Weights of a small mixture-of-experts language model, trained from scratch on English Wikipedia.
Training: a variant of Muon for the experts, 5575 steps.
Below are experts of layer 8 (counted from 0) of a mixture-of-experts language model. Rows are named router (the router's row for the expert), up (a neuron's input weights, with its number) and show model dimensions 144-191. Each number is 128 + 32 x the weight over its row's rms, rounded and kept within 0 to 255. Numbers have three digits each.
Before each expert's rows: a language model's description of what the expert responds to. This comes from a sample of Wikipedia text that the model never trained on.

# expert 27
It responds to: The 0 after the leading 2 in years such as 2012 or 2020, plus pieces like U in U.S., c. and Re.
router:152068090146131132144088137105152073147096089118136149123185220139109143130151117163055169102118137133141180165137103095140122097084099152117112
up0:139189155145142116091140116154109135166186128109173152133113099103178133143142189111142161087138171123127109178129138085148140111154110129112152
up1:091177099114165184070139108106115133091135139143181049169082089111133089104129173082154127177075125159147073129114097153129164142125116130176205
up2:184091104113108160117087173137160104203166163127122149137106169147121110075128138124126094101086175126161052187154156098145115144085113095144102
up3:162136133127107106094143137154129132039102157100170130054137090092101078132155153144114128126093118170112128127103126095178112100165152117163111
up4:152119114082120154083170127112158153087133112133121097106145182094116119158121127135126151119183146124144154120177097081123101128134075122156066
up5:068048129123118144108106123080133132094103075128123138134105146114118165164128125148106125092068116140129106179092073125184195118139103141115081
up6:153131122119119095149183089126124141134125111130119112117144126184033091120134089112160166098045117156113163137125170134055148118151177180195097
up7:147148212172141149096170164106093060088160134121147145095136124102140173174130119097148155128168166143159126098103107095108141119111170129092044
up8:167084033092155155159145148073080183210167161139119116166132122154119130151193153051135113078122162103080126135156116142086137128094150143127126
up9:126040089168083159133120142138176118155139126134095112095131118096033099124094148111178138125111097135171105160078139107085128099094112143149157
up10:116134136075133156158151124165124177135052117054148099180080118108052165072128140200102172136165083131144123120124158137121131124146108139120153
up11:134194153210206175077082144092116090110140136130082126180137089185099103164148160144117088108113142145120157109114128105147173133082123147175124
up12:134148076126147128118143146073134107152113139112160189203096099172108166126147135095139120138073159069206163165086095151157127102141165115094160
up13:105147161133119104136153099141135160145163168135126112110106086117130159143104130103174107137148137128065038101114167087131155142123155152139169
up14:133151092145127096064082036204107155095079164114113145137147151167115066123150128090127148126169134123166124126169096133123082095159112130087081
up15:170107105167127086142157119092139132155141145134133167143149173114121064204122166127152169106119141077105112131087083115131181154138127158163120
up16:104131154136078114103051124129135110143141137159180132180147153156109153140146117105121137166107145194108166112166122127175139107116162089112112
up17:136155094122139162148125116103196103159063058147125174128188172158098097126143118124118099074179113084195099155122107143051191161087179092135110
up18:131157098141167115149111147116112180150190151157149181115146113163115158157163118129132100109132113112172118164162160152152054151085080100126168
up19:124102085121143160099152114141077133170106126132116091035114115102166122121101162144103185055163121141111107098103118089152175137121133124114131
up20:094151141119124084155138167230160157147116173092172092142056116123135117099094132061195120152134147135147107079142144089131149133089087110156203
up21:108116118130110057115107092127143103218154079106112117123139141145121169137092129156111077098113175080107144095142134111208150062095170143167126
up22:137065119104104140140066075169154065093078114105155117109151151142100092150092158185090092096107103137105129203197101095157148119122072096144147
up23:109092148142145082101120137155141124085113133119139159084189126123070134083131139129122126173072190165079139125116177135128109146151124107130136
up24:115141101116134084138123106132091116125127130101135152140096144172139142089096112151102151174160082131129167110201105115130135199179098166148112
up25:150080155044151103135176122158154153099102144123142063138065151188170142127116123127158118140121146140083144096129095104104195116108175114217118
up26:129107119152099185128110043086078141121083092136188175156100146083114109102098101148136073110146131142169152104165146093145158068142142165058100
up27:121125109113174072148072155118097111103150099140134127156161103135118153149116181162094123156150085125147129074108086108177129066076141071158131
up28:118092085135120143040160161173089096120078169086137160166103193166149104068119110131092067145153135097080181108116125091135154121096129138188150
up29:146166095132099110114212101124127138186084076053182133154138125117128098140102079085141135114089123168134167160090183120151115164104105141123111
up30:127124141129126153210087143121153076160072123112098117140154086185111136067114141116137226091163199118132185090158103179158130160083143127107133
up31:146109107173192142100135158131139164106111123152142105190100126163072147093149191081115163101159110086141171121149124105152128138165113115220116
up32:099109110129102128169108121152146152139103123096120068132083173049069130113112087150093152131175086133166133140128121093089140131130112124097142
up33:149116147132126085128131063086110125149066168112183147143086142109171147158117176118102154156116079140131148168109117177116129096082161149182113
up34:197110149140162245119150116116125094098171130154107088135124143110155137097118100096093118137145152127120097166181083114145159081127162116132131
up35:123116142080115177174085119108129245147081139131144129154057120125104138119084111129170144079117102172079131169090118106159113127224120150125129
up36:067097137089127141164108191143096153167149124162112155152136228156116184095136124150071164111158106130150125087152159121131125091094192125084099
up37:132126115085121171175127115117168078130155117208117080160185120095062135130139055198101154124140154139150144117098119151123119141104173057114123
up38:151098118106164141110165139093149133125153111186089098136059156144109096166133131118074098140125121098127126111054143114178105109120116188148131
up39:122077090228157067113075133123129142156144150156095079164145153128170060184119166132151100095112136142131149112162071138121130157129140142150107
up40:119083141121166127098141143097123175177185144067086100101189141126148174168163219145112124165092142165098154139155090165100103120135128154095123
up41:123163105127111156188097076117098150172150103116174111141179121145173132065158146169144121107165120121139143166137175058130134134094097116106158
up42:160119102170098135075086142073151119171076120130159176142133103158131122168173112166130084090115142138130115097122113156159120112127127180098063
up43:149134164076106171149170141083187124160118152141189115100119135155135110138168125113179103094147151091129159118122132084141196122113117143153107
up44:182171050141109122103144137140122157163122088127065129142133119143035170139133117122104135126052159123150131107111086104154110147074070132123129
up45:081144092114123123126159141084141135118186063154189101080120138117095163150135074142135130117089087130103157170123153097136148180119120125091104
up46:118107111130156129163108168128151137173098117168117172113159084115173124144156127094097122154087105106162080146084132176170086126118144129130137
up47:077092110216212113120125145104127093139128092140117121074156134094078159146087092108136129084107142125143186145173184073086118184101082166083186
up48:140120124165117120052096135109081062118124169188156171097056167107167178162145138122130110130137111075144064117092119119144167145100176119122067
up49:144100145082143194150118134146141108137168124180094141096106078117160166119163130134122122156109136174099174111101119107077122094140089081108150
up50:135140070113200137099145122219178155118150152053117169150113124111145142094148117151128139108147151107158121105138147134117152109145202209128111
up51:076138162118146128161132130081115118178109085115122138119122073103099140095156157157062128181138120119125147117091084081093091116128112113178166
up52:093128162118114098201146168149119142168143143157129139119130112148150151118102118117179142106103144117080186131073164152179149127063034141105131
up53:094122183125098096149150139120089071153135123130099140146128090128040177134128087136124151168079171147124111116124147085151091109134137119132101
up54:142172137141134095179178143171163137126097149150177125088127165113091148172134113134141172143108130138125120102145129103057160170086091134146127
up55:127067158140124101076128098103169129070122095112116192158119068075128102158154113179097151108053173149136156152109102159111178113142163149093163
up56:141165111148126110140188058039103167146132160119131121097031184142099152120166117151089105141152138113098154143147139100172125112163115115155108
up57:169110115121128123154095114147167107136124068150167113181129116105145167118116127117155122188134133196091207108110157096167154121152134087077136
up58:085108187108127133118119132082145117134154153190171178181175131138134181182160139101088179120101096179131104124163086120142089094115096085083097
up59:123144111155089140124046214114159109172117063174121075068104125125164155134187133113111093052128094145145163129175143158085119100084196147124106
up60:143158197104166158096159150109185146134082191129140075140182113157157155097130106144114089104096102147164178159113086111122168148142089160091131
up61:130175145187173075096120166139140124142136163182185131100100095141162059152109126045179092170106126120098146125122139138019165189119118113100130
up62:086139102126079123138198139156122077090128112154112098144103179163175153135105120164097138101160131153119126102156135183143081215129124125161132
up63:130099184111130171126094136105107106094144101137179204104133127166129179123150131161145195109148094078107088117164121071180091152115108128102040
up64:122129125073134103096090110169148131141091128115171158109133162130129146083177123140125135088142118107118109173134129082176165102167139140091076
up65:073100123146123099163166066111118104080109170116107222164072112118127067092101121121118147130175084123140128128101150125157123100123098129175158
up66:133111091122116119142123113086136116153140187115191090155117128129113187128135141129079108111101157088064153065141153072122108167126099120130152
up67:189116150140091122161085145104210078134146111101131049108148124122161098101087152073086136182090111091118151106113103138108086184145131130134132
up68:126145142103087188126151139132163106161128103096172130137159075152122146082124108138137065151083140086120148108067112086180145149100115131224054
up69:162145103073117131135062133046107170145100037154143121117109119112141116130117094163098140080085159166126123193139103132174086091148084179153143
up70:113138111164153148163089144151103100096144116125117156124173117126143110127101092167146147115103213139110132166091136119034120151157117151142097
up71:141111085111112088044141148156129142168109083091155157144132146142123115120130159132097128146091156127191083140105170173125131129130136083131086
up72:109131148117076160100154109044148180151111115113124138087154137139065079168080154140127163111196182096097176163077150156110113164128135133130119
up73:139053124118157134124148136177109166121168150077090172127127169189067143145153087090110139117140137116116137071091138148155128134109117171092140
up74:103137049138135145183129104159117097104170165101099167097110077116152117183114157080161121096148132089132089112087102133160168178167130185152071
up75:189070101144174075131144077112144099110152102134153112119092089106206131136126116124159117130119145087143079086078145157096131119153143135125155
up76:147120133129132087152153138115115195095125075216174118116103162101109190044160098136138106074118127112113140124157120111110147134138121195133151
up77:184154115072104090116154151165081105147096123116171130087154162112162091128093105133143080135118143112163115169100095096134123150158156166191125
up78:159169142205078155158104124119100126149100129109133154189109173142125147101097124112065150131140138073114186170166064149141113156126095152126178
up79:149179108168141105136148132150154158113141150192158201152118094150169162100091123165051175191140135128144194092118092184164126135134085132122098
up80:125074129128045046192167140161102098124137133146129086151132133130138122157154136053146176178114136101127106137145122148154134145065094072178095
up81:140134102166163100170129074162121123164111179166203181100121094122159096096088190061081112143142129164147197147059131077133110149080091144118139
up82:098156126076094085181137155181098136119128125105100120158182150109113059096166127160120132168110180194171142124100130155119093088128108121121089
up83:123064084092112135160160143161145069109099082120152051150120089123122104167192140141110150163118116138184127109108110145104052124132183110064184
up84:074094164111205116092128119138101185122123061141182127163164079146107199132109119095107148132156093180134159067085113121133125125137134111152134
up85:136205071086151117120120076098083165178116128157104131196146140142084161105115141131125162124152080126094139160122113168083203121078115186187139
up86:112136119123134111142142151133062116153145122112162082084076141061161084117096100112097091103100178146087114182086063116101154160093103148145169
up87:144040127147096120096198095146111111121143144151162148064107157147109105109164095136098098104111130130127099100110183179149168134125128138109128
up88:142120192131141159150099104141134178077154196135126149127151118099143082118211100107110106149166096110087162092139181045100141055163097073135102
up89:108112161138079096150136114180167179109163090043081068162120154141136114077156128119123142155122109153058090152154075139137156133174132166158158
up90:112094129130131115114140147126163119098125137193099153083177164132140185164139163121156123082155123112171121116088087103130075131172137141067082
up91:171146186139119163130155155240147149142159143072147121171126126073123143164111109126058169147144107163139159137146129153126145126135111152158106
up92:177102146133129103132140139158116094116118144080170147125158164112128110122117093142135109153070175112126158120163107126182103129139184109090143
up93:133103128082157095140104116219100148108104170128112136091111080171094143136137085119146167135124130144184072102135161202127133142087145187040088
up94:163116138125171158098069111126146146120082125181095136137033191122091114118161142127032090114119112176141185069105141080098148111102169118155148
up95:126163162090074151152127114135169149170160174132099163154108112121112086144112168070201129106128117168113158167080117098129117101140119168119156
up96:119122106099115133104118152155139109121145183178162126149191206189172139148123136153079138118106122072135136156130151132095096135138149186179142
up97:162097144062087113146063169170109101116117082135108118097145125077094163135129125124137150171103113138185151103194120127121135095142153133087118
up98:101153110109132158148141141117145103124076161062103124121109128134135120121056151123119180128129106153107136149104173150069111111139129130135091
up99:141116154111079150155130148077071106129068160127119130122127076093098081106190146150138109094105152076176059116171164098167108114116131109102105
up100:116167099079157166132123113144133124166089126169142047179145121161143122099113157132133093079123171099202099119089145150177156199133155098134092
up101:145175184116145161125124130161133157136123150131132108120082078082176141119130063114138094174134132149138094098179170113127154129144201106131114
up102:101153115139082113082088174144198093114157120129162149173136166176084144181126075143132067117122091166145158101166113136160101080132163171167099
up103:093127107111134183134132076182140147115061133119139148228183148102121099067182116122133128099085142149127131126107106084125150084084076085164155
up104:169088128092107081143174062117087087174144093084133158077116123115126129157130092096106090126160176144080171125150078143124151119115085062095109
up105:123082120105060098147126124121083102125082127165221127177115158042119146167167130112119153137113106105151131183152167150118142130033116114157152
up106:106156181205128104096141130136127156110136131085140049145092072147165143145116147076143108153189103119102120151145115110085161156160139118152158
up107:081111091093162115129132197105132121115138105120064093101109126149105051147166124108121143169129139116158133121134136122068135120111147131110134
up108:103117190144144104159123160165130151126197125125099123094111166082056123125055141105126188150136165170106120099116152090158168112103142144147103
up109:136159112094137137176131133104160154115136132128127137110117143120089175126110098162164120150152050136134102099090116150149122134151117172119128
up110:130167125148136098133221146128096166107147193115131102142095051111176102130104173103185100165142090102105073094110150096126170167130157149150158
up111:137160092108124150125098155092131133140160084089095167122159193189138090076112104061105192145071109121098150162149160109226153123115149137186136
up112:134143128163108118138137137126114153180116145162185137159141085137160096168164163144096138160137126162133114109126140136139124159109127150125190
up113:143083124159145157123144126159177142102159060101169103153130124107085104085074126083123139125143116157159114134118151192152091098137197108194094
up114:157147094136130127122162085132128111147124165117127071125078049165092153129119150102187086157119144108087092111178171148116110142132087154109141
up115:155127093120207123137151168121125164185098126090122136156182165100124154109114123094089180079120118145095095079140065121065118106117155168155126
up116:102181083155113151145126114124126133109080124120140132099153160069132108147061146100098139120094119128083175142128123139082196171103126127112111
up117:175069148106170172111117136097161156196161116178067144213083108149159140167065155108091098091174097131135075126086117119149110138129101100086071
up118:087147101157147170167137128103095090127106145141152128163120058118117161121161107095124153074108116122195152152113040155101142120070155125120093
up119:151161128145122072076122110089102087083161144162148098136144169185115082088113084116111096134133122185110167104103066170116158115118131208102091
up120:092123128060158165151144103160106119100121120090109138165094159138139089103133138065132135171141138100142107182140136128131131164150143117145141
up121:171157141160140142127135130065167195100121119181116127091153184118081154135130093113110183111184151135136148142140126106102082165111113106131184
up122:143163173084139089110096125188122086137127070164075159108127128056090153112176126150171171138101100080114152168138173096172160126145118194091150
up123:139111069064090172187134098105131103114091118114122125177092146114147161129162102113098115093098109168138121148140116111167130146112094154160146
up124:112113110097134154098135077112059132114136085127131143111138144080133111119161081134102062162154147146090187139132138098119090120152100097073092
up125:190077125155107077165114149093150142115163140193152142119163145154146158108185125107055172107104158106136118118167098097150109098086155123077056
up126:040151093127127104114098116146104218096101165146141027149136131143118150117128111113114139137159199150162135171136129171106128168150132147115093
up127:135159166111116121136144115124165187160102147139190112083082098112066138125157078106175069166135131143143181183072054142198132143169127145128091
up128:096125097115096134148136143183141122111156116125110143117118124166138135140095114116173169112081166154170091153142073146141124137146075169119080
up129:175106087109136106141149179141097104161145083169119051133119126095113152154088111135112147153116142159171129091170057091134111169093157117166189
up130:062120106123140108099118105129141107128137130092163141121105092129142144086111138078095187136150031086113142104119091129177128155164104063124102
up131:068200147119182108136092097092090090119090137126181107172168129117083129102164177105102145176060167158118134117076085135176148161117170158145140
up132:163077107099129127083159133140143123128119151054116118183199119130114170089167165147139129178164146154116138174123150087151185096102150133145134
up133:144175144063140092119102104107189137143135159157152131071167170120100130105136188115097189148163132088097123115168117121128127113125164131130149
up134:152098114166139128124176083085103087153132174121086139121152163124114141140105136173137131120131129189133161130108132117081090168077122133165128
up135:111105108136105189136133122167129105142141068142149070132102127161114176084098181133111127101115107164152189068128123186146077140092151137133154
up136:094170094129133134143174116144108118123122114158040160109160176161133107175139110188119110113128135096148084129133132088148213085137090103098130
up137:094121149119082153102154109084107082106123125121206171136142166088135161155195108160125098134124102076163124111082092113174145125070122166125151
up138:138193092155132150090132134195212118109138180116131123108125099114128197108163140169130154082176101097132116141145138158092160159129109107185071
up139:078145098088117192140131089130071132106082147082145088185112175163157151089167150142207118103099129154145125123166127153142209153122099146130166
up140:118106177031126162152119081172156108153103115097108149115094110144105138103169125137128140084112145160163137101154155079147087100131103164108166
up141:135142077150133086124171085095136097104088173076117204069118087164108158151091110157089172121147113170100118110064157107072166096145103157138181
up142:169127090193146186150161103164165164133092094121166091132100103091168077161154100111123135161061164163129104128140098140161121103159149132136147
up143:168124162091069122133155130116119140107116127156171092175139151122145153025132135167094117114184208085084133103107156161146126089162095195166083
up144:198144162159161065141119138128096114153125107095141126113149132197160091149124147126137108111128143070228146126156169149131114053101108135155143
up145:147139159167194140136210136170118125170114111109125166075191121095094172091131058197080126121095204119144176141112153156145118143140141072160145
up146:097137125122105138064132166182173161120071132159106135153149169103158099152131109154143102104138098084114148090088130128149138203177159162172151
up147:103097197116131140136143101116212166125075128123104116125103124152113138082122133144183147088158115162159192117124135105097111133158134132126153
up148:186022156085125187119135136142196118130111132171140132148113102132179133117147121138093142136081102128141145093083176078139119110144071091127118
up149:149116146112098162123145118150117126143123124101121128136144120166195112070167104155171110081192119131054170150142132074107147195133144147153095
up150:125116133127139135114066179117137116107127159113125145093105170129079130038110076089144162124147109128115157122157143091103184125189136157114092
up151:121124173081157093106174164110129155171118167085153121134147142050138139099151163069141113134168120156157075108167167110146145132120053126064132
up152:101053101101106138152116050119169083189170172119145113108135182096108061144158083118140106134170131169132157133084140069077103119088047103169083
up153:140100135118143125152110164140112100189100146075129122150147108070176193096143107111172110189116170134124170113214094095157162175104166181151131
up154:127130119109199137138145073129146132140102094087087126084160122081137136032151135158131092069184143192157134099155087148067144075087141148143104
up155:145178100079123140167144110143138128141178198072172092135088077148085104143100164117092134195093092088165192089138118131140153194123140167122080
up156:187106108099099169134099125106111130109112141169152147140139118058142093150138116112071155144140145180155154149082110133151127157083165114104124
up157:101077126129120091096071154080101102144107145113171154149144222123150100161116128140124119144169170121198133091070087134109140161141162119148146
up158:124180148095096122106135107106135174155123169138121089179187166145105098134121137085155076108126124129167122109121114112151128144129151053098153
up159:150155081164184125134077088071150165142060112101155102148165087138140093114115122139149138102082163175167105165140144166157074151181138149116157
up160:156115113140114124150100129156099102118149126128130084182114158153160197081198181151114144163169069145115167129111129119148108088079142187157117
up161:148175161148095132138111136101129139175148162138118095167049131097089114145162149157113126066114111177141184214122081162176160107119139132095157
up162:100180126118159142164104131159141134087132131100096119148137137150118152159159126149095123125178167135127105116109021118120114132100156136144164
up163:120163145131140095110123071143106130172150083168166153113160171143089135062166163150118094085135143133139138118145152186088095106188090162048093
up164:126152126175140114094127136154082126097103127126118095133174122082189121139124092139135135142183111175124169143146147143132100172120115103124138
up165:147124107171081140162199150130156095133180125080113177102187158117135129138143102147115134105167119150143116153113091104110104114133125085140149
up166:099123134138100125081171110068143063157104154126099159175157160152145158115146157118093121141091119148090143114176121088149142144162110150094161
up167:164150141125130105109111150166127114132158158090079123097115154130140122157127136113153147089113135095057146165050112123104126110122111106153135
up168:110196112148095128143122165071165181116154094159110166106197165159110109076159101107143093157178069145117117179113160087150129116096160158146061
up169:093097184113120173087120115134132121175137077138090161171104156111150175114162164137125188143131119141110159175154141131086110062105066096155117
up170:112089091106163145159160118172119175103167114094115125127166163140101157135090135097178148174170151123084128175137158138169114137093126123140109
up171:136064120043137123127113181128116148062112140115183110103084191152106169142135114147103118142145094145058180133110141122153167183075146088089164
up172:071126119138174160126122145115123107103130150097160130187049145188108136074119131123107155128173095067155123165134146159181157088118132118079135
up173:123131080084137170125149158086151144161129129049141135107160152177131156182156073134111102185142123115150164182122126190134122161076113100073123
up174:153093091180196135104129120164073146091127209093157076129185166145078071142136136115137120134111040101091124110111156139138088118104144124137111
up175:134131146130077119180179088128163116138145088074151125166187152151077142114119110148197184143174116115143143203147136126113155169169125069066067
up176:124170082135168140150115147163135134171122158111101152125159133075153146166201046124120127117173042197133115098130150134135134122112199098053141
up177:113121103158196084217114125143117104090100187097101140097053072125101174125179097151086131151141126162132106161061108112115091150098136214180160
up178:090084042120094134209131097177087105135115074143136122070097156125116113156182123126106152156104162121089132122114133171124133176144144120145136
up179:170138141118110088179143135118175102140124132121073111158155144124091129155115135142118080144132067140139143078083152144121119126079154139124180
up180:147136163120156148098155163104167158102124170109120107112156131106143159124097143102191099118136189148066137099108073135116139163152128162127101
up181:177118172115098101186180064133117154172140176099173072143178082104143159142124132143069117109174135115108140135131175088168126164147131136117105
up182:102086136116118162182156084145102067162124071132130162176129148109162072082126133123095122075073151181079133120113094024186122113167116087110129
up183:173176135129104162103154089149200092059141151144077124141100160164144072093145132165042137135112113147174196091151057080097155130158109150098084
up184:158150155121072074135088101131132129116127069160165119100077123094150112113137112115180136059168102116153122094106081150139165141058169140153144
up185:151197075154164143067093155091119114160088144119127150150143151165164106116192157128136147133159130132068129117163109107121120136141147128057113
up186:100122142113150103152101140141127079137121096094069159096163093169126145167121157141152116155157103120100120203111142140111150202138131137120156
up187:102090112177138182128141112104185115110115113147099162167180072173161111129175156150092200164159153135142110110149088158158124096101125101200128
up188:174099105103158141137120147145140091134111185113107108102144156117144116138114140118213110125167129123127155166130071100212094113124128130145174
up189:139098161192119177167122101090115112110116135162164126134160156110140077128146167112107139112119076116121160143162149164084107069158115121143120
up190:094093159072095146157129107148077156145135060100190127127165136114154109080177055124074094152106149130146121130107115149121116118063104109103147
up191:126116080084227090130106105112138224175187116148136093120094136104099094122124143144134120129131107122140099119124137106153179120161134086126085
up192:129181130096113120112138110151124130096121151131157170088144132126096174124147143128137152116120133139149122116114098149160174134187068190091122
up193:100151155064067139154136073083103175101111173166071118133033218110113121171150120123161082166148158148092166136088135174131146121128154151180110
up194:131138077120186155132130182125138095152136106138174134100086153079113126068098102132103032145100156145149140104124134096099148089176141128134113
up195:128089127140146142139067134135164117154170200156077085086168144200116112137169088125178082092126147138124075147152140126146122144115177130128111
up196:086185129106137139162106158149082148160157143116093184177133124135095183154112118130155170137124081186140144107074076146123160161064120166137059
up197:154040101115079109129101146087040117090093109065152104153137188150117152157116156126151177133108052142121118222154182135187125110134144152163152
up198:126084114108121110086117173163133113119132079104064163187105119147178152119134154150097132097156157113094118153101129136121065122122145114076125
up199:169081098109255118097162143120122142114175159089100077124124152184148118117161101153145148139115104145138136175131147126124133175122126152117088
up200:099096182135096103154103139130126167038079141103128119077166154189177131096103127104124118116078187144163130139088173107158120165095099122144100
up201:169170168172131111116129083144105182118140181133163099099117087117160143085170137121139121151091156106129069174148080126114108167171060097139122
up202:155140164170108109125144123193090134134100135142140127139182142101147139167092091130096111071168134128154179142097156086099128123116139105047089
up203:088067130168090124114136148123165146128169084161133089183088111113160148151062131135131194120160150103112152176171094132111141139156050102113142
up204:148164132140128129113161160106084162137161121183114150130150099139103139046206078113149126110122091133121125106173087134101150124129081119110129
up205:116129108160139118128150154112101137125170071108100139107156146048138164145160152095134173112088123058116135110182191149154087156054157135128128
up206:154119144098162142114105163117128061187119106167149139144182150125148115131091125113130165111112126156117108158121135096107134060117095086120133
up207:113140192152163090149093100138138191127106107068113167177142156141135098109150172132146147153125102170154132132127141108084129120137105122127118
up208:078149097115095165122140156085141170101142089117150135122220168145103113123100159098176085152132095106152198130147173120078130111140138164121116
up209:119106144168190097118128099106086133070097124137109179090145098110241149121049079147098133084123182170140144089122155151160092155117106133151074
up210:146128165130133135070129120180081157126085148146134167066143141129083168122140166156133197118148130049110104105093119141101129098103112135104172
up211:136125103138094206103107171079096120155092185108161138118133047181130159114135137172085113123174123094131112133133162183135138123117128092105169
up212:119133168079118080111161190121082099169111141078180198128159151101124133119125121085111107098176130122125115134136174129115084065124145119072107
up213:151134112127050140108109136125146189137110130138125192153119150124118067111095103097170172135162123056151093189132035143110128148085162112150159
up214:140106147102070102139079138100146127116081121069100107126137153146133125038170085086118089185148102134072109127118125121183157175117144081090126
up215:060115062155146107159127066145173066120163123205127119108152157127137133174128136169119137112130162141125140083087097117120165123130153153135091
up216:083066108141117113122193133094151070142075101129104150138118101123110130109107072149163146131125115071141072111097076158169162113160153087118148
up217:143165124083103097060140088102148155123145096091139124154177126099034095145144087111147117161123179117123169212178057093080137195203169134151174
up218:154109093157137085193143089107108162126093147168120158102095088113118077163130126116070125145118129176146129145160118103104092123066097080149134
up219:110122129227090156146148084168141116147088081162089153118128121199079080141115099198105124125139087133077118160172126112163087103159148155075146
up220:121093142106138179121136169116111112100156178140098134145126153126094086144131109147125090188135075167121140146155069101116111104130152078163134
up221:133134127116149117190114146126114072106218128071165180097200132161095101154138145110111086120155126100136125132123113145118180087132230110140195
up222:168122110195182098131110154157116156165119110051076124167062102200144105083123057110108188105125148143152114176042131138095156097128100184113168
up223:081103142179083157132084122072154157122147142148131130144113108148068151170140154118117129105117131128108117098166149166143121085132103124168133
up224:105117091113167094117172085046114124113126085148098105196185109137129087099130127161155158139071149084100166109103158144125137151166088165174184
up225:133153054192066074118129148127177153134113112165101105143137114142117200117192114192121189118126152135059080121143115189131157194045161163113084
up226:132142078122212210064116175121123133166190131200111072131092182205145149074112127102143131145095151128115140042147152163107126164133156173142173
up227:172116122089184130186103098150159090131148177106167129136079158174087113146095134098058169148105149091156149162166135148136127138183077119066115
up228:122092125119114123105129134124185159107156162139144142154092145156191149081095071122152118084142146161136156121112135152112066084103042093115092
up229:105210148153119122140083119087157143145145224128074127166072176116103120152110101168094113086040131167146134107127139112148129177178160152157108
up230:101177047113102147147171176150147137174148165103087069078065118115180111107188130111080146113113205140176170141110183073099079136128137115144132
up231:120163186150194091101107090157130187080093105100082188162120085139141131158232151093096137077145118058170133133109158112128073079167083111114095
up232:175093144145134170116111077104149139148109087074096169105138129086134125104122143128109154127196145139118114073150161088130128153184120113128113
up233:131155137143159107212147133137163102105151139109086112083146149116197156102094089150156141109142145123136155092171160126153052159150122117174143
up234:126141099174164085183174127092138128156114087089132122065170174168199102174096130123135134126106182135105122109067122065160106044084070137217137
up235:104140143126082121178093158083133185122133126115142139103183126161097068097137130181032174102127144140142134187127184129113146127161155118165154
up236:100102128144139147131150166100074093116149146169188109108113091105164126113136159130121123123186130061138128130141127100152151168142112146106144
up237:151130149163102151107125136029087135135120134101091141167167148123143101125166171155140142096144172180090121171155133186116102202134143062099160
up238:156066109209123119149095164180111138122067129149127142101114091124144106108142105145108086115159100044116174128174131125137144144063137115191179
up239:074145149151112098092147146140131122146100096104135126088092113136106092074198086116175156083119109125179169109101145080141110140087109139113153
up240:084124108149132088152082145095169112135135165144124069109108169126120091172148065174119111167105123156102124138089073097201126124117227139162143
up241:142138138119103086146120122062126174110115126104143116124090076114103105141106141108184159166063145127122124091105168142117144162110142114135114
up242:141076186146104120151142155108140053125149081147153090143130094111077147169131180116156108117070108144104142150113130170137085129144152154140127
up243:197150131144126157117142097163111140102096153089146117142108181086121127057102111151081186117126148061137186138192151151087147102117118135145141
up244:091140091136166093065141124116130092101125176145169145109150148124134134120147161161142077158185112162108160198115048149107104099114185117166124
up245:161085131148126189114118112083118130092162125202172131137088132104037164178126125160080179141132079135115119132115117164142097120058154155127135
up246:125172088158156169151190148135071080157136160123128133109184191106093112151096130106108077116171195104107122131112167148097097148143185159101185
up247:095073155097156107109117118204128125144177164103096146083077149101134127087142083147112188096069151172091175100139103125127087107175151186119150
up248:116101094143139128124115122118107073107060106137132068058153133147131068061154133144097174072124160154100123094079073106105146118149167138126153
up249:139166063128090111123112144094150156137146174099139107118126166161164144089147124189061118114055116093071150113148167114144151157154060140129144
up250:148177129151087082148155152112058146152200136142135150127199146064035170179155117122144151107143175134097129106192113109136140149121102121118129
up251:168113097184114153151121162082155077159165162170115082086069142130154062113116174096076096115138126077153120076147155130058156095101121139141134
up252:204144160037152093060107149100090134122137139139117116165145165101118131121060100118131124096177097131151158186090148098131095126160144135093185
up253:087131119128108126112128142116055104125079106122188111158111120131113116145117093097151152128220175144174117136146130103146161136084124115168120
up254:189113153124129124124169109188094156111118094106092108162206118148122097110162040107117146140122130110074168124136098198144147118130161112154063
up255:106064125142142086163193146098162116147061092152127150077096164106115155143109099196162163135141130109131145136138090141178140128122155125113131